Weights of a small mixture-of-experts language model, trained from scratch on English Wikipedia.
Size: 8 layers, width 384, vocabulary 50257, 114M parameters.
Experts: 80 experts in each of 7 layers, a shared expert of 192 neurons.
Training: a variant of Muon for the experts, 557M tokens, 5276 steps.
Below are experts of layer 5 (counted from 0) of a mixture-of-experts language model. Rows are named router (the router's row for the expert) and show model dimensions 256-319. Each number is 128 + 24 x the weight over its row's rms, rounded and kept within 0 to 255.
After each expert's rows: "comes after" lists some tokens at least twice as common just before its tokens as in all text. This comes from a sample of Wikipedia text that the model never trained on. Tokens count by the router's weight.

# expert 45
router [126  76 126 145  88  93 131 137 108  81 134  99 151 148 152 153 113  81 126 119 117  80 137  96 134 144 170 128 136 116 151 139 140  91 158 136 112 117 123 118  99 143 119 117 134  54 115 137 155 129  94 111 143  93 110 105 145 142 104 163 154 148 128 111]
comes after: " of", " in", " at", " to", " on", " for"

# expert 37
router [108 143  55 116 119 114 160 124 122 125 120  64 135 124 123 136 125 118 168 104 146 113 158 153 141 129  88 119 137 120  99 155  78  98 137 179 155  91 110 154 138  95  79 106 140 126 128 179 170 135  59 185 160 126 121 127 151 120  86 116  97 128  95 117]
comes after: "\n", "-", " released", " based", "|---|---|---|---|---|---|", " went"

# expert 72
router [147 140 111 128 131 173  94  75 125 110 193  92  84  97 155 152 156 119 152 130 143 143  76 192  91 140 111 165 119 140 138 142 160 141 154 129 129 142 115 124 137 135 138 100 108 144 134 151 134 153 127  92 102 113 118 156 119 144  98 109 137 181 129 110]
comes after: " to", " was", "|", " and", " be", " as"

# expert 3
router [110 114 128 113 144 135 141 155  89 111 135  72 155 156 115  87 172 127 108  82 155 110 143 119  95 125 121 115 118 134 153 143 121 139  96 102 170 143 113 139 150 114 129 140 157  82 110  91 123 131 117  84 156 106 129 133 129 171 130 137 110 143 150 175]
comes after: " the", " a", " an", " his", "'s", " its"

# expert 60
router [129 159 106 105  75 136 183 141 147 120 118 121  74 141 171 185  96 117 163 130 105 106 109 137  64 141  86 165 124 166 135 106  92 123 151 132 108  99 137 138 121 104  92 119 138 124 144 145 118 158 107 113 151 134 143 154  98 144 103 163 139 144 168 123]
comes after: " to", " not", " Award", " used", " part", " for"

# expert 53
router [187  76 111  90 107 133 138  93 103 115 105 177 114 129 130 152 120 122  94 126 151  61 129 117 124 132 192  86 128 112 120 182 137 108  94 110  98 164 160 147 130 115 117 130 152 139 115 172 136 187  52 121 155 123 119 112 110  88 113 124 102 146 109 109]
comes after: " and", " with", " as", ".", " that", " is"

# expert 61
router [126 145 134 132 134 112 143 141 126 135 109 153 122 155 115  99 167 117 147 135 141 130 155 127  92 142 124 125 147 128 104 135 159 170  89 154 125 139 120 152 106 104 153 161 156 140 154 135 123 139 116 109 125 118 139 132  97 152 133 100 108 123 111 170]
comes after: " |", "|", "==", "===", " Best", ";"

# expert 16
router [110 179 123 121 141 140  72 147 141 174 130 135 157 114 155 108 100 140  96 104 169 105 143 158 140 133 151 155 132 130 113 129 141 124 125 148 165 149  60 122 139 129 140 129 117 148 109 150  94 155 141 162 157 131 132  80 113 108 110 144 112 160  74 101]
comes after: " |", " /", " on", "|", ":", ";"

# expert 58
router [145 106 131 146 126  86 121 169 105 171 144  93 143 137 111 166 158 140 144 117 135 153 152 127  97 167 160 107 132 121 181 117 102 153 150 114  85 188 139 127 124 156  84 152 101 119 127 140 133 137 140 111 112 124 118 121 134 109 151 145 159 128 145 149]
comes after: " in", " |", " of", " New", " United", "|"

# expert 33
router [132 106 141 108 123 125 107 152  85  88 115 117 169 100 160 106 127 133 196 119 140 144 107 148 150 152 135 116 153  93 138 122  92 154 105 151 138 159 113 168 118  91 140 164 123 127 133 151 126 137  96 152 114 150 101 150 144 170 118 129 100 101 157 150]
comes after: " the", " The", "The", "'s", " This", " his"

# expert 52
router [ 88 178 142 129 108 119 119 142 162 133 145 130 141 110 149 134 201  70  92 133 178 133 108 105 132  96 147  94 113 149 114 159 116 108 146 120 104  90 148 141 129 173 116 143 150 122 121  98 131 123 126 120 135 153 136  97 123 106 120 168 116 114 170 164]
comes after: " |", "-", " by", " and", " by:", "|"

# expert 63
router [ 74 174 145 131 103 105 139 185 142  99 119 169 128 152 139 122 121 131 108  92 161  65 102 126 165 125 124 137 157 141 129 103 119 132 154 117 121 131 115 169 102 164 108 138 138 114 151 128 105  71 179 112 122 115 147 110 130 129 110 144 108 102 140 174]
comes after: " the", " a", " an", " in", " The", " its"

# expert 76
router [144 124 155 201 117  97 151 150 129 119 150  76 151 121  90 168 104 120 151 153 119  99 117 132 137 122 115 109 128 128 147 130 119 107 121 147 133 106 161 122  79 137 170 164 105 114 104 111 155  88 170 192 116 147 117 112 122 122 152 133  94  88 111 136]
comes after: "\n", " ", " JPL", " %", " Votes", " Notes"

# expert 22
router [155 148 112 165 117 121 140 104 143 138 153 142 100 172 122 150 138 110 128 123 167 107 111  76 120 155 146 107 104 189 158 125 166 128 149 141 104 147 143 140 149 188 114 134 144 147 141 141 108 155  55 131 140 121 109 152 150 143 154 122 155 155  81 111]
comes after: " 0", " of", " ", " for", " on", " in"

# expert 64
router [142 129  57 158  94 123 109 103 100 103 154 110 104 134 136  92 150 127 130 153 104 157 117 113 143 124 172 115 142 117 105 138  99 115 156 102 143 140 108 180 127 138 123 118  97 136  77 125  68  56 194 109  97  88 113  91 134 149 123  98 157 152 151 117]
comes after: " the", " in", "|", " June", " May", " In"

# expert 14
router [140 177 164 110 169 134 157  97 121 162 144 156 112 141 102 109 103  98 131 142  89 130 134 145 122 176  76 120 112 114 105 153 135 138 147 139 130 122 130 117 101 162  65 111 108 142 172 148 131 133 142 140 102 149 151 123 108 129 127 137  88 107 122 116]
comes after: " |", " due", " such", " there", " along", " based"

# expert 59
router [143 136 128 101  99  98 109 134  88  84 127 151 160 145 121  89 139 108 104 146 133 124 116 101 157 166 101 135 105  91 133 163 103 105 105  90 105 131 140 145 106 152 159  98 197 122 135 112 114 163 129 110 124  89  99 162 113 186 108 156 162 132 143 132]
comes after: "\n", " the", " a", " first", " his", " second"

# expert 54
router [159  89 142 148 140 125  99 145 150 116 105 173 139 124 134 170 116  82 123 117 116 140 152 145 171  88 127 162 143  73  95 151 143 106 142 107 125 152 131 155 119 120 166  70 148  83 138 149 157 116 159 152 122 125 101 100 161 145 120 164 148 140 187 108]
comes after: " of", " List", " number", " with", " and", " for"

# expert 1
router [138 121 121 120 129 152 142 133 134 139 126 134 140 128 134 116 115 137 187 123 135 124 124 117 150 141 122 167 142 157 129 147 137 119 124 160 160 101 130  81 125 126 131 111 115 141 101  86 138 156  90 150 158 128 121 140 147 131 181 101 102 115 150 121]
comes after: "\n", " de", " District", " Title", " No.", " chronology"

# expert 65
router [143 173 103 136 162 174 155 157  69 130 165 107 109 168 180 149 121 140 199  99 126 133 126 145 155  97 108 142 165  89 123 129 171 154 112 102 108 135 130 135  98 147 136 103 155 124 103 191 116  79 136 124 131 111 114  97 137 125 102 126 124  57 128  93]
comes after: " the", " United", " The", " this", " late", " early"

# expert 9
router [109 151 127 152 107 107  99 154 107 113  97 127 110 111  79 121 136  89 129 159 154  79 107 115 131 127 149  72 145 148 141  84 128  97 116  98 121 141 107  88 114  88  99 105 117 100 129 103 126 142 141 127 128 130 120 108  85 117 114 111  90 136 122  82]
comes after: "\n", " such", " similar", " compared", " than", " rather"

# expert 74
router [ 99 119 133 127 116 123 148 164 112  90 160 130 140 119 141 137 171 119 157 127 127 135 101 141 110 107 152 131 186 127 111 154 134 195 115 113 160 193 138 143 148  96 150 107 155 113 124 139  98 155 129 132 148 104  97 158 123 152 116 147  86 118 165 182]
comes after: " of", " and", " in", " for", " on", " with"

# expert 19
router [148 107 189 128 112 126 135 149 139 132 132 155 129 164 154 143 140 105 133 140 137 114 132  82  95 131 191 103  94 136  76 114 187  95 162 143  87 155  78 104 138  99 123 167 103 151 154 115 135 113 109 114 139 120 116 137 165 111 126 149  86 108 105 131]
comes after: " |", " the", " of", "-", ";", " at"

# expert 38
router [118 135 140 119 115 106  86 149 101 104 123 131 144 111 131 131 127 118 168 136 176  93 136  77 145 158 176 114 155  80  96 145 111 122 117 109 111 112 126 150 119 100 131 142 165 130 151 126 155 138 150  87 146 125 112 162 110 104 139 110 136 114 146 139]
comes after: "-", "|", " ", " a", " its", " Party"

# expert 21
router [171 128 131 150 135 123 127 153 103 142  58 137 102 120 100  97 115 133 131 140 134 101 158 142 123 104 123 166 132 101 113 121 169 117 155 115 151 135 120  96 112 145 155 114 131 101 103 124 131 148 113 137 107 136 150 101 153 140  99 129 151 131 120  95]
comes after: " |", " No.", " Highway", " US", " SR", " Route"

# expert 55
router [180  67  78 136  94  97 134 131 124 149  92 118 164 132 157  87 154 141 103 136 115 117 138 121 144 104 138 141 141 107  91  96 120 113 157 126 141 169 144 127 141  84 175 125 172 120 149 134 116 112 123 139 167 147 144 135 165 161 111 130 115 108  85 119]
comes after: " |", " a", " for", " 2,", " $", " with"

# expert 77
router [125 112 117 113 152 156 115 136 149 134 152 145 107 117 149 150 115 109 134 138 188 115 203 108 119 112 126  92 130 107 113 166 139 135 145 124 138 131 161 122 130 126 146 158 158  87 140 128 102 132 132 160 122 139 137  67 115 143 145 104 131 167 115 153]
comes after: " =", " ==", "===", "==", " ===", ")"

# expert 4
router [123 125 113 106 127 148 127 111 160 148 101 132 143 117 121 149 112 146 103 153 125 104 159 133 152 144 108 141  89 148 104 163 107 144 137  70 138  92 103  87 139 113 126 143 103 153 131 115 146 136 103  94 171 134 111 161 144 155 122 129 115 141 137 103]
comes after: " ", " as", " is", " was", " a", " became"

# expert 35
router [ 87 161 140 120 131  96 111 113 164 137 108 144  61 151 150 164 130 131 149 129 118 106 155 159 110 136 163 112 104 104 149 141 107 156 119 123 140  93 149 146 157 138 110 100 148  79 155 130 102 120 172 112  88 139 152 122  90  79 202 118 193  94 156 132]
comes after: " was", " is", " were", " he", " be", " and"

# expert 70
router [114  86 134 164 171 134 119 118 115 146 102 118 113  80 131 128  95  68 100 157 134 150 127 139 125 116 135 101  86 153 135 107 162 109 115 159 155 132  81 157 127 167 111 116 131 143 127 145 124 153  98 132 144 141 112 169 148 124  91 125 112 102 102  90]
comes after: "\n", " al", " '", ":", "\";", " (\""

# expert 11
router [ 78 110 154 136 139 115 156 151 128 143 162 142 101 113 164 135 123 118 135 104 150 137 177 113 147 108 112 122 143 124 148 150  98 145 141 156 114  83  88 133 179 138 107 146  81 140 165 103 124 108 118  91 145 138 165 141 161 127  81 116 129 180 104 147]
comes after: " to", " |", " with", " ", " for", " had"

# expert 47
router [153 143 134  85 130 124 134 131 140 107 141 135 140  89 117 148 141 128 130  96 123 105 103 144 174 172 144 134 124 157 165 100 112 168 137 149 144 178 110 120 139 158 151 145 155 126 108 119 103 127 117 138 118 146 156 140 107 123 148 107 132 100 113 125]
comes after: " |", " (Japanese:", ".", "\"", " (loan)", " Team"

# expert 69
router [108 124 142 122 111 161 131 198 133 107 109 137 149 157 155  88  79  86 106 116 126 133 129 122  96 149 115 151 148 141 131 106 143 113  86 142 115  89 103 102  89 136 140  92 153 106 155 112 142  88 155 131 134 110 164 106 124 121 149 139 148 195 168 160]
comes after: " the", " United", "),", " a", " World", " an"

# expert 31
router [ 91 161 160 135  93 153 159  96 117 153 138 143 105 117 126 162 133 144 168 102  74 128  91 145 119 124 145 165 163 150 131 187 136 193 153 132 165  86 124 129 138 123 132 119 148 158 145 138 102 155 137 111 114 100  73 107 116 102  61 155  91 124 116 109]
comes after: "|", " was", " took", " ·", " be", " were"